{
  "routed_scale": 1.0,
  "balance_loss": 0.017,
  "norm": "rmsnorm",
  "learning_rate": 0.00476,
  "max_seq_len": 1024
}
Below are experts of layer 5 (counted from 0) of a mixture-of-experts language model. Rows are named router (the router's row for the expert), down (a neuron's output weights, with its number) and show model dimensions 0-127. Each number is 128 + 24 x the weight over its row's rms, rounded and kept within 0 to 255. Numbers have three digits each.
After each expert's rows: "comes before" lists some tokens at least twice as common just after its tokens as in all text. This comes from a sample of Wikipedia text that the model never trained on. Tokens count by the router's weight.

# expert 22
router:114150130103093137151106138152128150126115112104169140151167149104143158108134161111136161110114140135122146148133137106144128133104096157119084110151130167139142119081134099131132129136177106104144159123132188158132097132104136156117203110130136142132139158095151125148111182139102107156184099144173123157127127119097100120143128161110097157116096125154134119131116103176131105142166
down0:115194139142119156154148125118133133120126125144115083117119111160138156128091142111115150080127090141174126116125119098155141137136182130148111137132193094137114120142137104154149130113112151090134120124151088123149164112158122094105132108121114116144079101107101153128152140092150149164174110160147069138144146131166144101143113112141130115096095121133093175134091094123154127133134
comes before: "\n", "–", " |", ",", ".", "th"

# expert 28
router:119164120152140101091150131129144146125136147105136115154118178201144133135130136152137106134137137111148109106136122140114145135122174151150099114162126153164124150141115108093125108172128100185147102137100123123109146094110116098112169075124145170125127168115158126131136136090086084124129170123132130144119093148121149151100123139181090132131138138130117173129106150172152133107175
down0:109120093136118065111135103149124110160156099123104137088099142131128074147133135150121088147142145102097155131168107116115120131114115150106119166134159143155130096187117168137115131155105163171181125128125119105127110141160165150123161163143152138154146128178124180127108145137137100150140102121153112176175114142105120151124145150136112147133102183135131115134124108104109139123145
comes before: " |", ".", " a", " he", " well", "–"

# expert 18
router:126072163088111109113147144162169168093130097150094125125135101107105093163133116100151132151134151133170119106135131127135173112139106150142097117121107112156097122098108133134128123118135141108141114107128141168098118112142103120075134173123124144055158126150124114148137104052135152128122116150129077127139098127122104128105134117093137096123117084116136152142104144119140157162158
down0:153138134119194097096164107153098107134093096132131130147111126169169083143128103128090133134145142115172140143120111158159119191147097095147085105104082119107123111151131139118120132110122098103131094137114153127110141106160123103164122128144112145115097131123141109132173170138155115130128121120089093150116153074116102134096126117147159124145183117122124130165145157106121103121156
comes before: "\n", " ", " 0", " 1", " 2", " 3"

# expert 7
router:123107122093145109131189136096155087107134116111155093140114115196141142147121144109139160123100088080120151145124101132163086121137118129137141119090128117094115096150172104147130176098111125114113114132103101112093139159154119178138140121110142174078157130114114116106151099129125129104113120129139166132139108106131118141108121137135092111163146186135127161152129106120159155092117
down0:124105083105137150121156102106097118097101119145133097165117138102109142155116169105132110167132100155119144103138147109161132110117125122148083134097130157085124171122140166081107077147178100123072172124140121127128119111109133136142096137127117117150114107144195136119146093101158123179159090128126143085125125132110136159118089125149112113100153080125134131125111132142103121119130
comes before: " of", ",", ".", " in", " was", " and"

# expert 26
router:127114137104161147084131151128176115129128135103105121143119175168127120085146141153175111142165140144122166132114147121127159082154158119104126118098102119082157147152127107139076101143148106154098140121152095127157119075142128134104161131124124156116068088104109142155160123172125105107135119119114128174132163128118141121118125119112132169129146175076155116146100147147136132121130
down0:106132149156164138130096123112126121131089114117154134120137138117102161098170124127140105119135132135116095172104126140128135149084148169074087116118148129131131166124152119141119122137165130111129149157123130149129118122179120160089150092162131160147157117108172138097099110158102102137130114165124113187123104060115095147105146137142128162157100191106155123116150110105144137111101
comes before: "\n", "|", "==", " The", "The", "==="

# expert 13
router:110113126110138114085108125116198079142136168153123175121162142091116113139116123141136102096125117115084107133092113103108163093150117109121102084158154142094144112119106130099143126154101136143122099124125133155129114173146158117131152102148145150102135093174129136116122139156094122166142151126105144128132145137161112127138109112119144065180168127098136139122170101164106125095142
down0:159111130147112138122152123142102117073146167071152146131123140115135123127096114142152141101176126103173134114135128144149099127114134134132080093088115127118127094095144134090132127153093112161188163082159117150112180151136123122129115123127165153119146128088118102123128142132110164142091096130111124131171155170091150149164097154109102103133137112126152108121138145152133173151145
comes before: " |", "\n", " (", "%", ")", "°"

# expert 5
router:111107116158110154129106112166157123109153129171162161125149085148113145131104119088137116085164080120109139093133136121156154162103111143101145157134148116118148095123152111116120081109115125102102129145115108121152138158138102156167127138175145144120121082055172142142104098149127128095130114157112122098140121138116143099136118102120117116176169164124112098122101113122094109163113
down0:093146162115099146140094147162133175145128115155106105109126139141152112100094158134118163117102143094074118171132140131120123158134152156104109142123131094140081136152140092175127139123100162122144158114146121105112110109123094102109123104182134148156138170140087118133162103143156113138112163135162118110121079107128145157132102106124085156139136115104184149154154154117099108109126
comes before: " |", ")", ";", "E", "O", "S"

# expert 9
router:137135157104129125095163129120143124104142100135113122132112104161142118101118107135160151136098183136132111146146115087106174080134156131125115163156101120092123142145140124074189150118115087107144128095135138130139120130088117121064127094169116133127131167112149125111100146109136150071144100089141138089155176140160097127112115160148135113126153093155132125097129142100138126140101
down0:107110124214104114107164137126093146136131091099130170122124123135116134135141118115144147127102092095139163135128093068152129139152123098127107171112097125151126149116158135127146123115121153145159130109149165120167134135153147135146138129113099132111117111121140088152104161162113111126161110114098087174157127108119168116108159140147126164075105109101136124149128102184133128081151
comes before: " ", "-", "N", "born", "19", "M"

# expert 29
router:149113146086115112117154098141163158147154137075149156155126162121137122153114137099113166118147091133102084175155151126187129156084130144114134127133132105117124132146123106145139118113128116149096117120131108110122133136134117135121130119150155179114081127150124095060140128129117160127116135142097163111139137124156116122127144100156172090160142145126162148152157138125166213127136
down0:115164086175137112107138124170123124174110111103133099077132118110113119165134118155158165159104123128112160131114130100170137161156141157092110129128090137169160128109155128109128154158140146094106127129188129148122138103162147162131144119108119112091094124104142148162117108110145161146086132131048154143144129129135168140132160132089121140132111165125121155154119136110128122150135
comes before: ":", " |", " of", "==", " ==", " and"

# expert 8
router:125151177155187099162138130126123123119107141125083124162118133159158096125098127110101116142128162093115133156121107158106172158148133121160078103111107130099155181147089126139097142101124181153147128097116128150131110159095119127117084157139124077141138157119147133141145120170136108153140121108091142139105107126106116102172113142136125101159114134133149104105085126109118126102090
down0:097162151135129085155142097113153097079103148162142122086093143136130119145075088096136151150147097109102132097099136096094120116145087092128130115118094136124130110110112102138132069132130108123098169142114148113105124137174147144150115118083127123089141121157123098135146162099126137140125139125144149115134142127101138090125104085111087100170086104108124107162126168114154150131127
comes before: " and", " the", " which", " but", " a", "000"